{
  "n_layer": 8,
  "d_model": 128,
  "n_experts": 48,
  "experts_per_token": 2,
  "d_expert": 224,
  "d_shared_expert": 0,
  "activation": "quick_gelu",
  "moe_layers": [1, 3, 5, 7],
  "router_score": "softmax",
  "normalize_top_k": false,
  "routed_scale": 1.0,
  "balance_loss": 0.0011,
  "balance_bias": true,
  "router_z_loss": 0.001,
  "router_noise": 0.05,
  "init_std_router": 0.0289,
  "lr_router": 0.000487,
  "n_head": 8,
  "n_kv_head": 2,
  "head_dim": 32,
  "vocab_size": 2048,
  "norm": "rmsnorm",
  "norm_place": "pre",
  "norm_eps": 1e-05,
  "positions": "rope",
  "rope_base": 10000.0,
  "rope_fraction": 1.0,
  "qk_norm": true,
  "attn_scale": 0.281,
  "tie_embeddings": false,
  "parallel_block": false,
  "extras": ["capped logits"],
  "init": "uniform",
  "init_std_qkv": 0.0272,
  "init_std_o": 0.0,
  "init_std_up": 0.0272,
  "init_std_down": 0.0,
  "optimizer": "soap_variant",
  "lr": 0.00475,
  "lr_mult_o": 0.764,
  "beta1": 0.95,
  "beta2": 0.95,
  "lr_head": 0.011,
  "grad_clip": 1.0,
  "warmup_steps": 50,
  "schedule": "wsd",
  "decay_fraction": 0.918,
  "decay_shape": "linear",
  "final_lr_fraction": 0.0,
  "batch_tokens": 65536,
  "seq_len": 1024,
  "doc_mask": false,
  "train_tokens": 516400000,
  "steps": 7880,
  "dataset": "wikipedia_en"
}
Below are experts of layer 3 (counted from 0) of a mixture-of-experts language model. Rows are named router (the router's row for the expert), down (a neuron's output weights, with its number) and show model dimensions 0-127. Each number is 128 + 24 x the weight over its row's rms, rounded and kept within 0 to 255.
After each expert's rows: a language model's description of what the expert responds to. This comes from a sample of Wikipedia text that the model never trained on.

# expert 4
router [106 111 147 107 100 178 161 119 115  93 126 111 129 115 136 110 104 151 132  96 178 156  81  92 148 118 117 119 161 137 117 108  93 130 115 115 122 131 165 133  65 145 141 134 151 166 114 162 143 145 101 144 133 139  89 115 129 113 102 142 155  94 128 113 140  88 125 106 109 126 112 165 122 150 109 121 124 180 121 144 123 145 120  81 134 127 121 126 179 170 131  89 151 134 103 153 131 128  80 162 169 133 109 123 113 113 173 128 134 133  99 135 162  88  85 144 125 116 121 106 144 131 104 121 119 113 129  75]
down0 [122 141 130 101 101 156 145 124 180 152 109 146 126 132 154 184 122  77 161 118 104 122 145 139 156 131 141 158 105 130  92 130 125 100 104 120 117 165 131 152  98 127 132 130 148 138 192 156 123 141 126  61 127 114 130 141 103 177 113 136 118 108 142 122 138 101 141 116 181 121 144  94 149 153 127 153 123  88 125 110 128 156 176 150  64 110 145 128 103 106 138 126 173 143 147 120 130 128 135 142 130 109 100 145 121 164 163 112 114 101 111 149  86 119 147 138 163  99 150 156 153 144 139 138 142 141 130  95]
What it handles: Bare space before word. A lone space token standing before the next word, often after very, their, the or a comma, plus prefixes like un, dis, con.

# expert 35
router [125 105 126 118  66 145 134 119 164 116 102 100 141 144  98 101 156 122 180 131 154 101  95 113 148 143 174 163 141 124 110  91 152 149 131  91 100 137 129 125 128 146 154 150 196 131 108 167 124 139 128 124 124 150 118 151 133 124 131 155 135 110 112 146 139 111 123 118 152 143 108 116 125 118  64 120 115 154 123 164 110 124 139 101 105 130  90 133 153 158 136  96 138 106  78 127 185 174  92 164 146 174 137 109 134 130 135 101 152 146 130  77 131 112 139  97 158 125 116 156 132 104 140 125 102 126 144 113]
down3 [112 137 163 140  85 113 119 117 164 147 110 112 136 123 143 170 107  97 112 131  99 130 125 114 113 166  82  90 122 130  81 152 144 139 164  86 132 127 144 155 119 124 125 130  99 131 127 195  79 146  97 143 157 106 156 105 125 121 109  84 150 163 143 107 120 101 124  94 133 114 115 103 126  87 143 137 162  98  91  79 127 124  78 156 157 110 120 124 136  94 154 110 158 165 157 113 130 116 115 133 125 101 111 127 130  97 145 158 179 145 158 142 116 128 138 124 143 146 141 148 107 138 157  89 113 147 118 134]
What it handles: Foreign name pieces. Letters and syllables inside foreign personal and place names, like en, z, j, í, é, in Kuen, Venezia, María.

# expert 33
router [141 136 154  98 102 152 174 120 128 124 148 121  81 107 110  89 106 159 121 137 135 119 141 105 185 122 161 126 141 177 112  80 124 134 115 126 117 123 136 130 136 120 165 104 126 125 166 119 159 128 131 138 149 142  80 131 127  88 139 149 138 135 114 106 173 111 141  98 128 129 107 149 134 160  91 122 119 175 158 158  94 176  97  92 135 149 140 155 150 157 118 104 149 133  82 135 127 163 139 173 156 135 125 120 129  94 146 136 156 113 133 106 176 110  78 128 143 120 148 113 122 108 143 103 110 129 162  84]
down0 [111 110 138 118 183  97 136 149 159 114 114 144  89 141 126 176 154 155 144 150  77 160 142 144 151 106  67 124 135 124 156 150 129 140 109 168 118 132 144 132 122 138 154  94 164 107 133 147 162  99 144 146 124 111 157 115 100 133 182 119 141  92 145 132 128 175  92 144 119 102 130 104 122 163 145 146  97 113 115 103 122 111 102 147 104 140 114  87 135 106 138 143 122 147 118 148 133 104  89 175 137 117 131 133 159 113  96 126 158 132 122 141 133 121 100 146 129 137 126  97 177 163 181 139  80 116 127 153]
What it handles: List bullets and markers. Hyphen bullets starting lines in lists and infoboxes (Genus:, Country:, Website:), plus heading equals signs and age in birth dates.

# expert 41
router [ 82 142 149  80 118 157 145 109 162 108 152 115 108  97 107 127 124 171 118 112 123 111 103 114 159 144 148 109 127 175  84 118  83 157 127 122  92  98 172 118 117 156 113 151 158 172 147 160 137 130 151 146 138 129 120 123 110 122  90 108 145 145 113 108 153 104 170 106 146 134 121 140 140 144 111 122 114 156 119 141  97 124  77  90 137 145 122 162 148 165 130 121 125 133  92 102 126 162 131 155 136 154  81  91 114  70 160 144 144 138  88 111 162 106 124 115 147 108 109  99 135 127 131 123 106 138 138  91]
down0 [149 103 109 113  96 139 155 150 122 109 119 118  31 133 144 108 155 144 145 184 125 112 130 120 147 119  99 119 102 158 128 115 166 112 166 147 119 102 162 153 113 138 133 190 113 143 160 163 123 141 135 126 133 173 143 102 104 124 137 159 157 156 149 134 145 117 161 118 127 146 153  86 144 136 138 136 151 146  97 149 134 163 118 140 137 187 150 168 139 133 147  89 116 144 154  95  89  82 152 143 130 149 137 130 158  95 128 123 125 132 113 140 115 129 137 126  98 108 153 142 139 112 141 130 104 164 125 104]
What it handles: Brackets, hyphens, quotes. Opening parentheses and quotes, hyphens joining compounds like peer-to-peer and working-class, and the past-tense ending ed.

# expert 44
router [109 118 130 111  90 174 168 127 112  92 111  93 108 112 123 107  94 165 116 124 164 135  68  78 133 118 126 167 170 127 112  99  97 116 125 109 123 114 152 110 103 146 130 138 138 152 126 158 131 154 129 120 139 127  78 100 153 130 104 156 152  93 120 139 140  78 134 109  92 137 134 171 122 132 124 108 117 172 127 138 119 159 123  83 112 105 131 126 183 151 157 117 144 136  88 155 121 135  85 145 160 157  99 106 137 124 140 137 129 127 104 120 142  75 115 172 125 122 112 109 146 130 117 125  97 132 142  82]
down0 [131 149 131 109 149  98 110 126 148 134 122 119 133 134 149 143 142 146  81 121 110  86 127  90 115  91 136 134 124 102  99 154 133 132 171 167 131 116  86 155 143 114 180 141 114 141 126 133 102 139 128 155 138 112 135 110 150 111 105 158 144 129 135 160 116 135 111 151 136  66 105 151 203 112 137 177  91 151 119  93 130 146 132 135 124 138 170  91 159 173 170 133 142 158 106 110 137 103 127 124 151 117 125  84 117 130 109  83 102  88  89 114 123 154 113 107 131 121 147 138 114  97 103 122  89 143  99 125]
What it handles: Space inside compound phrases. A lone space token between modifier and head noun or phrase parts, e.g. General manager, Long jump, bulletin board.

# expert 11
router [112 133 156 121 116 154 170 112 144 134 102 127 106 112  84 108  91 123 127 101 174 128 136 129 136 120 139 144 133 137 119 100  82 137  68  84  99 117 115 115  85 146 166 106 157 123 141 157 132 138 141 112 161 148  61 138 133  79 143 141 177 115 110  92 128  82 171  87  87 137 102 131 127 148 106 118 129 146 145 135  90 136  76 106 134 154 129 116 134 155 153 131 123 108  94 138 155 141 102 156 110 125 120 107 144 126 154 152 146 129 105 102 134 108 108 137 159 139 144 151 156 140 141 114 131 122 144  80]
down0 [152 141 110  99 128 133  74 127  93 102 161 133 143 116  96 108 113 125 130 114 174 116 159 134  94 128 105  64 122 126  87 143 109 104 132 117 141 137  88 133 138 130 115 138 106 133  84 122 145 140 123  94 106 159 130 151 139 131 104  92 115 120 124 116 170 135 144 103 108 152 125 102 139  96 148 119  73 182 124 117 156 154 137 145 153 162 119 107 104 164 100 129 125 142 151 142 165 124 104 127 157 135 138 114 137 157 101 131  89  95 130 146 134  64 105  97 124 163  75 127 120 142 159 156 111  98 109 126]
What it handles: Mid-row cell separators. Pipe separators inside table rows after numbers, names or empty cells, plus semicolons, slashes and dashes in stat lines.

# expert 28
router [130 109 137 112  98 114 147 138  91 117 146 110 148 147 104 123 141 118 168 141 121 141 140 146 152 143 121 186 159 145 138 128 128  85 143 105 133  98 120 117  78 137 134  85 146 117 172 119 156 114 151 116 149 126  92 128 117  70 126 142 135 120 138 116 116  92 148 125  98 137 104 160 140 164 118  97  97 187 119 149  88 168 136 105 152 115 112 141 160 132 158 138 167 107 139 126 142 123 111 148 122 122 110 100 168 118 142 131 146 169 137 143 114 104  89 177 110 142 155 124 125 103 106 158  89  76 168 112]
down0 [187  97 110 151 129 142 116 126 115 142 117 129 105 119 148 116 154 138 122 127 129 113  87 130  52  99 106 131 106 131 178  96 140 123 111 176 138 142 115 136 101 152 128 106 145 136 106 122 176 131 153 131 124 138 126 129 159 140 116 159  75 140 139 128 110 142 150 119 151 133 147  84 119 150 141 103 112 128 112 168 109 163 104 136 166  93 164 141 147 116 169 171 106 138 103  85 134  78 114  87 158 151 105 120 128 121 148 165 102 128 105 129 150 145 116 110 141 139 158 151 176 151 126 110  87 126 110 139]
What it handles: Second-piece consonant fragments. Consonant-led pieces right after a word's first letters, e.g. d|ur|ing, c|l|ub, re|n|amed, w|r|apped.

# expert 36
router [115  99 107  94  82 150 131 125 112  81 127 105 131 129 140 135 139 118 175 163 141 179 119  80 146 157 114 145 165 127 120 124 111 123 105 120 112 115 147 111 125 122 145 130 154 148 159 162 156 144 133 126 107 148 119 129 134  89 137 105 127 100 104 137 110  83 123 123 151  73 100  99 160 154 115  99 117 138 120 142 108 131 129  80 111 152 106  86 106 171 128 104 165  87 117 137 123 164  85 124 161 170 141  87 137 122 171 137 116 153 153  97 151 109 130 115 157 139 131 173 147 116 104  89 130 146 142 116]
down3 [161 104 180 166 131 130 159 109 116 135 156 141  97 124 127  81 169 138  69 120 118 129 137  91 119  62  94 118 148 108 128 158 137 132 137 202 133 110 139  96 108 123 147 136 149 111  45 125 133  84 129 117 156 102 131 135 143 130 134 135 121 129 104 112 119 147 114 136 112 134 150 141 109 116 108 142 134 125 121 143 108 130 136 137 122 127 122 101 133 129 151 129 142 183 127 142 114 105  71 109  69 161 116 103 117 163 152  95 135 107 109 148 151 104 131 138 153 108 127 151 149 110 137 126 106 119 111 105]
What it handles: Word-final y and w. Final y or w closing words and names, e.g. ding|y, Heav|y|weight, Majest|y, plus particles like up, out, back.

# expert 0
router [133  99 144 105 131 173 174 143 139 114 130 113  76  80  99 108  80 138 111 105 175 129 134 115 127 118 146 128 125 135 127 135  83 142  90  84 130 122 128 120 107 140 172 138 158 131 156 174 121 106 116 118 179 135  87  99 139 111 145 116 153 107 100 105 154  85 178  66 127 135  99 121 138 119 116  90 137 144 168 136 101 149 109 123 160 112 125 114 138 160 133 137 134 103  90 120 136 166 102 150 130 117 109 100 140 127 173 139 143 141 122 109 149 101 118 139 148 106 132 125 148 147 137 120 137 108 138  81]
down0 [114 152 146 123 128 142 124 146 120  88 102 113 102 113 115 122 144 144 141 138 114 155 170 121 132 162 174 130 149 132 151 144  82 100 116 119 114 131 152 126 160 182 136 133 182 117 147 111 118 115 118  95 131 141 119 112 115 168 110  85 123 123 152 169 101 102 111 139 131 141 136 123 140  89 116  90 200 143  97 132  87 156 161 155 125  98 166 142 118 138 139 126  78 146 156  87 143  92 108 144 149 123 143 153 152 113 165 137 105 128 109 111 106 134 141 140  97 118 133 166 127 148  94  96 176 128  97 123]
What it handles: Table cell pipes. Pipe separators inside wiki tables (census tables, track listings, election results), plus heading equals signs, semicolons and arrows.

# expert 25
router [120 102 163 135 130 143 180 145 125  91 111 106  97 115  81 109 108 153 139 129 187 132 124  85 125 123 162 142 137 160 108  94 111 167 104 107 112 118 172 121 125 155 134 114 144 139 165 160 145 161 115 126 139 143 140 146 135 123 142 167 173  84 116  91 129  96 129 126 100 133 106 148 129 156 127 138 103 142 178 137 104 125  70 106 130 144 122  97 146 147 107 103 117  98 127 101 132 130 113 154 129 154 134 127 119  99 154 108 170 137  76 105 158 109  82 126 138  82 125 107 134 129  88 115 121 130 126 100]
down0 [102  96  60 136 135 105 128 178 110 121 141 118 136 151 117  85 121 110 138 142 157 160 122 116  93  83 126 123 153 154 174 137 105  92 154 122 161 159 128 177 155 127 112 159 146 167 152 114 134 112 131  97 116 122 152 130 168 106 132 131 118 138 128 123 100 101 166 130 130 123 140 111 140 145  99 128 140 156 152 119 119 104 120 145 104 132 173 111 132 152 169 107 150 175 144 150 117 171 172 144 132 142 129 102 127  57 137 142 124 108 128  85 131 113 109 147 121 101 143 140 169  99 138 126 118 148 112 161]
What it handles: Articles and prepositions. Article a/an and prepositions after verbs, as in becoming a candidate, played a part, after, as, in operation.

# expert 8
router [119 148 103 126 108 142 148 129 101  89 141  83 123  86 103  88  98 150 128 135 153 151  94  97 128 114 145 133 142 152  89  94  96 144  91  98  81  88 155 136 106 126 145 114 168 126 155 113 141 154 130 119 125 131  91  97 148 125 112 137 149 125 116  83 114  81 143 105  98 139 116 118 143 143  75 137 107 117 157 159 114 156 118 112 130 109 146 115 166 190 172 129 141 133 108 150 131 153 113 165 158 155  97 120 126 108 132 138 164 131 100  86 158  94 114 137 119 107 113 143 123  97 118 142 114 134 164 126]
down0 [160 165  66 137 147 128  92 143 141 147 119 155 178 124 145 132 137 118 133 162 153 160 126 130 129 122 141  86 105 135 125  91 126 110 160 167  99 148 109  93 128 129 124 133 142 129 146  93 134 145 141 130 104 146 157 153 116 155 142 132 128 118  85  92 109 118 115 155 109 134 123 108 159 142 133 140 126  85 120 186 143  86 166 158 128 181 111  90 126 148  95 134 132 108 121 138 156  90 188 145 128 119 146 121 101 125 145 137 105 134 115 120 115 167 141  71 133 127  87  97 137 103  85 117 145 113 127 149]
What it handles: Numbers in dates, tables. Numerals such as day numbers, year starts like 19, scores and table counts, e.g. March 2, 19|28, 4–6.